config.yaml
router_score: "sigmoid"
init_std_router: 0.0353
n_kv_head: 1
head_dim: 64
norm_place: "pre"
qk_norm: true
attn_scale: 0.125
parallel_block: false
init_std_qkv: 0.0234
init_std_down: 0.0
warmup_steps: 215
decay_shape: "linear"
final_lr_fraction: 0.0
steps: 4285
Below are experts of layer 2 (counted from 0) of a mixture-of-experts language model. Rows are named router (the router's row for the expert), gate (a neuron's input weights, with its number), up (a neuron's input weights, with its number), down (a neuron's output weights, with its number) and show model dimensions 0-223. Each number is 128 + 32 x the weight over its row's rms, rounded and kept within 0 to 255. Numbers have three digits each.
After each expert's rows: "mostly gets" lists some tokens that are sent to it at least half of the time; "comes before" lists some tokens at least twice as common just after its tokens as in all text. This comes from a sample of Wikipedia text that the model never trained on. Tokens count by the router's weight.

# expert 51
router:188111151095142110190097129158155138119127196124089131160118126105135161127122107135159150116124112105101098105177105131090132157117082140091144131100099113133126175069174180188115119129100151078098081094129086143127175104141128164106217098109101096144131102194115162144117140159155121109176114151141132138156159140077102141137087178143114124093126117144106109159150108092138130169080162107105142136106196136138112103096113144128127141178148180166102122153164135126110167081117134122175174186107144099165115094166087140209131122186146073129037191051212136127156128192161120182118138174102160147127099117096149093128090213094115105064119107133140135177132156109107068136155
gate3:105115099147152145066155174137127170186108106144069130108217135147169131133119141186161155163112096081076145109167143148106135109121143162066125166191121197101092087176141111152061217069176127118089157122128144143125101148115172151097093153110095087103105090129109130122092127220138099158092111102096121149130122168117114174154147141122134115090158077051121108124079146151160119130126118125113130118138105148167081155062114175134160137130157145138169111170096150127122081110148162117080107102105170151168128163162114183108198109135104108112167170131117113141223135129117212101143106168135166156145115117153097129141171156134122130136124162110140120057126104161157189091149
up3:129128091115150145102120198132139152095096128186125099187159138137155130127145176115195135140126104117151164149063171162085107117106182067164155159136104158137061128132133134151129158106171173172162207129123145125109144168113118163087137138146192151132049117178176125127093147116160164144113164129131139091155113055111114132108160091127200150119133054104147079092127105119135178109178140138119134135135075156218112151069119151093109109143081112130153093154101166130132152128132191076118049132097122214132093141127146154100122128156116152175169160088040179158140158173097106143155164125136135110111155096120096167115151139152158077137125189127125164096144114084150140138130
down3:149152107135107085181108177139083169150152130154092066055066159095139170129133102117097134118122111122173113165120112213112131174149153149129157130108090165137173143091076126174075135165108181096101132138073196140113137148116168097090118136084116170088089124141115148143132161147133163163130142126136084077120120079112149090108187122102136110132120104126077079092142103132129142125139117130178208070120085153132114129119147127112175080107098095145182152167160125073139116133160129149114110197094057147110103225182124123155178130100152132095157126122136198161153100072171161132115150088163160099171181099087139170136109152155110109132129128087136056163192116130126135156103
mostly gets: "e", " th", " World", " there", " ent", " offic"
comes before: "9", "1", "8", "3", "ed", "4"

# expert 28
router:164094143141095103139112177131111156127119161164115167085111065080065109089137090107124190170163086152121192078119155138074157130131125137081129100107109108140134190154147127128105123145141160146065200139119068151103172086116151166047149105140139132127204103172150157114181099146158124070096110150152072147154126103077117122108132114106186189091131139116189172202156167105177110169113149136103118194108091148173123128121135119118163063148118133134186132135180120158118175108163125136131140144140090089118133122118121102144159090111166164175123148137218115124166152136143143139134184122080137084151181143101153121159156149071057080152127146165137103155104155157145086120129
gate0:104080119126155146157150101128152116101183143084127140197115103061168109112172147114152110122096109054137142155145137083080113098141111116157141118126126149135162197085119110169147173160134086132121152174158086077145091108091081139114062156213096145205116102143147036107090139145144182134126116074140127131141093172110119129131128125197102126146133143168093109181086103126133091099117111127090128136110120146121117145132149107065150096104104138108137124089144091201105148104150088116161064124058149088082104126051145147152071118102053152098135124133094127097118124153115104150072091173069162063095098133144153099142097085099093098117082168155137135129096121068175134123116
up0:159150108141117148105126141095108193111064160168132142094131108062098094104084147140083154168204153134104093106139144117121141138051136087089142188051066124157169185105150131107080167157102138169164164140150099083148116083091170166107141169108140126142115080082148157104130117155117130116115054108136115087164162152079077193163053071128133085161177129154131124103127128154097111122118101168132147136168137082109085145113116115163138122145104114179134125096175136168171173063111144190131098090095105143126108113030113102146109125140139122075131138119130155153146100143077103163117140093135083119134142150125103124066097117155130135134140147174108132129086113160220108186146
down0:107154176124111129177143114128125207081147165130105109063145168132094141144106202118163114137106177109119096179129059154095157089160103125167142155109146143162067093176104099143135123159184153094144140105142141006206179160119125128081084120132120160179102150153105094119073116144116149128139149137130170106142152176125152140117100139113096143117164126099087038082139086143098101081121144134122131127137108095133097139127150094103175156116154167137163148081135136110161093130168083130142150106150103058070080152090199117109106102129181127132178066128135196100146120114128115146094102089088082149083117096116132151126072159125135095151159131137110113145088084064111137182157
mostly gets: "ology", ").", "ined", "ted", " use", "″W"
comes before: " |", " The", ",", "–", " He", "\n"

# expert 31
router:124127126135150089163126146181126124094120090107094078121048127102147120156114110133122137133124118126117128116186062197095112144107089130104156109129094111165114125207108147156085134178054160136124118096128056097102146131097133118141160133157171129106141133191144172145160134106178193158167181092088157140111084083070080179112169104122173150116094186120143151153155132097078131167117206184139116119077150091154086127119101109172146110109102157130159096106113122137086102154172162144197141115105136094111179158151090143166113083146138142134139146043178134101129219157205108100107104165119110096128158106101167101154182151095123088082158118132154118146123162086147134127086
gate0:141175112090123155148087107117183155128143123116146141104125150140123214125119141143221118172077129182157105125098170137172177125113143190092130166135086094101145161141104129128168082108169185137127119139098115126076146092104205133108158119089120095142112120124117154137146096089132117170129079114178160127105110094131073063075168142090176103131058139136143137121152169149184166120115132207086203102128081120155112148204123153105188131135112143130144071166145104176118137135171035111167109137080105131159111127108135134111163126088104129092116070194122124121119134132100127099095071129120098159177191147141141178091119123164108149119124073146125155084146159126100062123108
up0:126135107174126104066085092097192148124138094187116141113103169108118154070121122122141146150122100112126165165131108150111104090148157214112157130168089087123177140120124132184071101110123137087131058099125193135062104112119206077094111086096197115137096171158114114142134119133161153156132116103150092083146129145098058018135136130092174134122111184109121132140149150195124151149106122134133183142175119131102086143156108173084136112129118095182147100124135130104143117113160105115186124153149140116106122110151105182070157148122098121080029087169167121148146157100116146101093084051141122201129134125168160150094112158159152108166098102097079099109112108150104128117145
down0:156137173122097167141154080139122149135144124110178160123137138125070147141125137137120147100128163130136107078092119089117144171105165128109117072140118156141145208164109122109095079087129107146142136118097147136129142099132139114098198194089174114155122131142183166179079078105133133075169105150087071156150129138131140073151089156169117113124126062102119149080126135078156148179113121100114107148089100095156175078187118133113117093073112014146089167187074151068148093160078087100164051109123101106103113211103132087114164124160124123126161092181146079138137151150158126125121106165131106170148124085154056140086156099109145103104109177111121104098101110098143189135090
mostly gets: " L", " l", " V", " St", " Al", " Sh"
comes before: "1", "2", "3", "4", "ess", "im"

# expert 16
router:142021128113158143118080132177120107133212090102127130070119141104141140116187118127158167133083117170072138126106089149076163147138094137121114131099213113192107189161107138124137133125150135108109186153203069088091157089143163149143153040140166121098205172142128098086129152127127102151109153160166113089092069096117109101105139165147095123083135153142109116175087119141191103185151138142048169131135146160144070150126123122107113136173122214143167168124160107162079137111205121101175159153100126117133139138145100110154121120111127145151144125155122148121140176133125150166092172137100178098128172084129128065145146095123109139098136129103163097170114165089147143127138
gate0:119082190113180084132136181179161122134159127155066150131119153157116179148133158143163108091119150100130127126151049144120086126142132173151171126140111171116147108146140055136131143118124126116132103162137181123159122179137175089163155138139114094134093168122090141159163152141091112132091106156122154085051172167088144121179088160185124119128127163074135089119136102136099121139159115049161131137121127144087140136208118200135167128082153122135121117162137151104118166168178158103213124238146091117182089087099090166165159182173144141123106133156105087113162146115133098112118088127116165178114082134111137133089144118113146217090204083121150123124137122117080119158157
up0:087093130129102122085099144185122196104171101153114157105093162101133116175121131149140187101146166129100111134113065174164138189125163128081164120120148182140151107175184086095093153109109155151163121160177185115181115152155175075157128082122134100124083147102050130161094165122092172158075141144102166106137143112118166125133057154145084102104169148105136113081094067116136095150138129124140175092169141124114100137170084187141128178111124172131136166103114093059117162198153173127159174128140145165172049102161101126173136174148181073097110109149108092097168091144095188085105128095130114167109118121146102107116149113145205128092119107119148141156105165129166138149127
down0:094106160123125146197119123117138156148164197189150162086142136099108156142115110117098175103084203157096087111108178148152169212200165112138149159127163129126134137173220149167077151143177124159192132120136089149116130121157138067109119124099130074122123121119089148104175110136116140082148179108105162065181166063101133174084161120132126159101143108156115154164103154130144062182121132180117109138135122101142099160145120137118148150101140073208183165107148097120143103129130114153133154159151141157113141114061125085132164150136180047112085116123175107165109088144142133084123167085137081103110165116144144149138197117103148097184123122113101146160075179161126107118140
mostly gets: " |", "|", ";", " —", " but", " /"
comes before: " ", " —", " N", " S", " and", " P"

# expert 14
router:115176177131133114171099135080140120136129117098111181094102053103162107154121170151103177141072095115106115155112079101119183130124077077089130056084128119161086181150159167158130168102115100090070165105139115168101158154094096099134140069117083118080178127183113135112152113092132146125103123072089140161146115085095132123141134157100088145091125089120111085192135087132128105136104160180098149117122119129155070093102118113153102131088122180080199180096117128184094203055116109154144156083112162151088140102138061144144195161105144129146167134163117130150137157092179106174093162149102166115125144113142124123145088150103066087111090154125157139125108175146216138119132
gate0:125119153131136088111154208122136085169124163102071170139130180086148112059129149092142164081139121121108166109126025111129085118162152070126113098185112130146142100179123130178094118109087116121153103107171112136169168149198158101139137155095143107128162145134141125134157098126111122099126117113105073177150097119212146075181119123135087146116145073154118136114109162118099096173128136089203122113094105167148143110151073135109140116129127107093129141125118139153123202119088078048163072105120124154152149144068088139097205112066132141133089118131160100117126152163192128153119064141105185154123119090101141116137152168061113125148108173129157119084125140201121075173090
up0:093111162137125081150108113197106141142148159173152089124126083113172100114093194113148134102140173205148084109182143194096151140124133080206124159135086099149112121125165204138138101109112136073177172105109113071152116109111135142117149139136093118067145165162074155069172118149051125141124104132077127084113091129124169115121113129185099175151107183121122085161130190111134070106136196119134145107123115154146187113158091142103185137099100123115162184110142109154088088192184194131142116114138176093110145128187074108181113137144153118128111116136107109146197118135164148126118111124115128083122171110164119078145099090132150103115171074104163082118137135177097129172155
down0:114141151139121134095199167137126095085161124158148066152112115141132086092132098126078103104167140132155140121140150135099147040099105150134158111162072144172141173090153117090212099099091142125104128165159133155083167119127157087141130057103100086162081095112150090065106111118117130108076104162099129112160111106064145125086123119134116129151122060192176080156151104083055061155148158135120111093183112135092136139143109109118051064113108105102165113138060106181083108086129113131174123115170097117087172167169175112107093132060185166120091167130138117143129169160168143061128147141126113105106142190170105070148131119138164099158095140119144127153122104115132097150138
mostly gets: " Con", " De", " reg", " Br", " North", " ra"
comes before: " ", "ad", "ce", "v", " +", " −"

# expert 12
router:139135105140141151154154199125126080167133128122161163162102082115088128142065145102110143133174104154024103147092153121138135110127122098148152099126117093142050184122195130101116160118167079105144068149115110134104125095102114116140171161108063142070125112135189117146165122077156130114104106110157169104148145143137079173082138196149167122071111103148143157180152166101136093146169170109123110153149178125098082137107167119130122055164105189162100153129154157142161185049114143115177127110181185154147181092122136136164160123102165115148135147100144108137148147099158154147062131082146155134124215154163136114196099163108123082118147105150130136128065142105183100095114
gate0:104105175104127119145189149111160164119161155131059100143085167168155110160151166194146147136087128090122145149128113184063109145135100164149120085171148069145171118145128130151168131175111078178044137180113182125070128098132135134114127138113146172094140112174182168131157116131109130171168143106130089153184079145097084136066108104072138212118133132176163095143157104124163156132157181180139070205087093188073078154142149110154114128153180175155144127139092129130075103148149094128152126141135091082104126150149146130148116098091132112106122111154150083081100163137171152123107142131116199049129183084122145095166141072100129151149083129141107109149122124136147116106150
up0:173166131139111120112112112163133160102132140147141109122122103122140111099112141074162118133135102138174121140118137098122103191103142129156143101125127163136103131073103133062106102132124102150197121082107100104146142089100120196094113072163116145144144175094089139107079173179110156077114096135128151119107221077200101106132141115155134099107125141115127189144180113115146147145093172133095117108136092068165118109161140108083118107118118072123077142125138114113200106103124098184046151131174133141183117120131087084125088168155172113106133090140085070136082120093107162144143153075123121149147115153155101177168094149113133015132126190087142127121067141148223130072060
down0:094148097113108138051104145163103122126084110129173152141137093130107128083156091169111133127151091182096114123160136140121192099184068114123174168125130142084168133130135141079083127098174158149118105139100083046135109080169137128057093195166110167015150144098093132092111140109112148119100186118115141097143136120129139170095123148102116116143105117115134147204134128146086101177153133117123076143103179107143139072113097165159149058108129112083083106093171052074151095126138109105110103136179136146176132130159153084094102155130076109120136104119145110066071128139168128128119133123040123096096094134080082137154079175077116162169135112125172129144162139136140170142160
mostly gets: ".\n\n", "==\n", "\n\n", "===\n", " ==\n", ")\n\n"
comes before: "-", "==", "|", "The", "===", "In"

# expert 48
router:115101143080121090141179111193082065111119171179167202087100039126118112115107097142122160096128085188062146101136086101127159142168150106168117116140116098152082157138108168098143124066137146143142149168173093092153184145081128119164107072146139127150178165132160140119131143129116123116114103116204075122152134111108088140139083095123129123135104090148175104203141165134091121131124124140144150149165162147104098129094149139111125102168143169176130166120158137189098129151137148114138156144167156101124201139134138130201114079123126123103135166077095142163138133138107136081122107139076103113071211105145135064162088113110063106113159192147158097167076144147142104044097
gate0:186127136141114220103112160185132159127153108126082089170087168101199129144175132125118148080108080117116117128182131126074101100105118207067106135147120118120184110146120108134156129079124141121129122170148131098120146150120144176110182125158138092141137165086146125086101135111133155108127106215086172129132132143090112211099145117123148085106092140085101131132123082146119140225120150170143151133136152149083099135128136086119160092139082119139130101142150122125077049135126136090184084112161113096123125085166054188086161120165104189194178144163081104117150153186135101183149115151129151080149129173160204081125128139164132125129170113112161135150148105101131184126140
up0:121179109037109152131086151167142217077175129098109120165130224163156172127139159146103199147131119120106154164186129114094125152122106188120132131136102153154174151137166121119120119096130159128124147112163159108151136171156133140163081147151147083183108121108083162131083154140106072131181107160121133201154127142128151154150089119103156110113137125070118129103121052154110128156114097140181134092114114107042075106148086137096085150129064103121129130151143135108149063126097140089142093090151112070095117123107119204068120152121105114131158156133104103087144122199129128174165111116151139119155149167082109145107137201148152126077154085108122132170174149100167209107105
down0:139158121164123156093144145043079101150120174099110196146169126088122132108142088119157114166147150172160141171090135127106104208144122140097147157163131106157169106155159154183085081194145151132121146100128094198120103127155130142089175153116087123133063129163171120205119134136162061116188175124121088094146124109113193135133128128070129181085140155082117119178130096062124139112095087143124110076069192115077090148159139116129113157057130069128102174103127137135158129141109147152097102126110086179156087137109072121077128138117103132143181177138105141143172113117134099141134140159097095067154153117128118139131173144079103119126103163158135207102156164170156108185112
mostly gets: ":", "2", " place", "ved", "ished", " would"
comes before: "0", " by", " to", " in", "5", " that"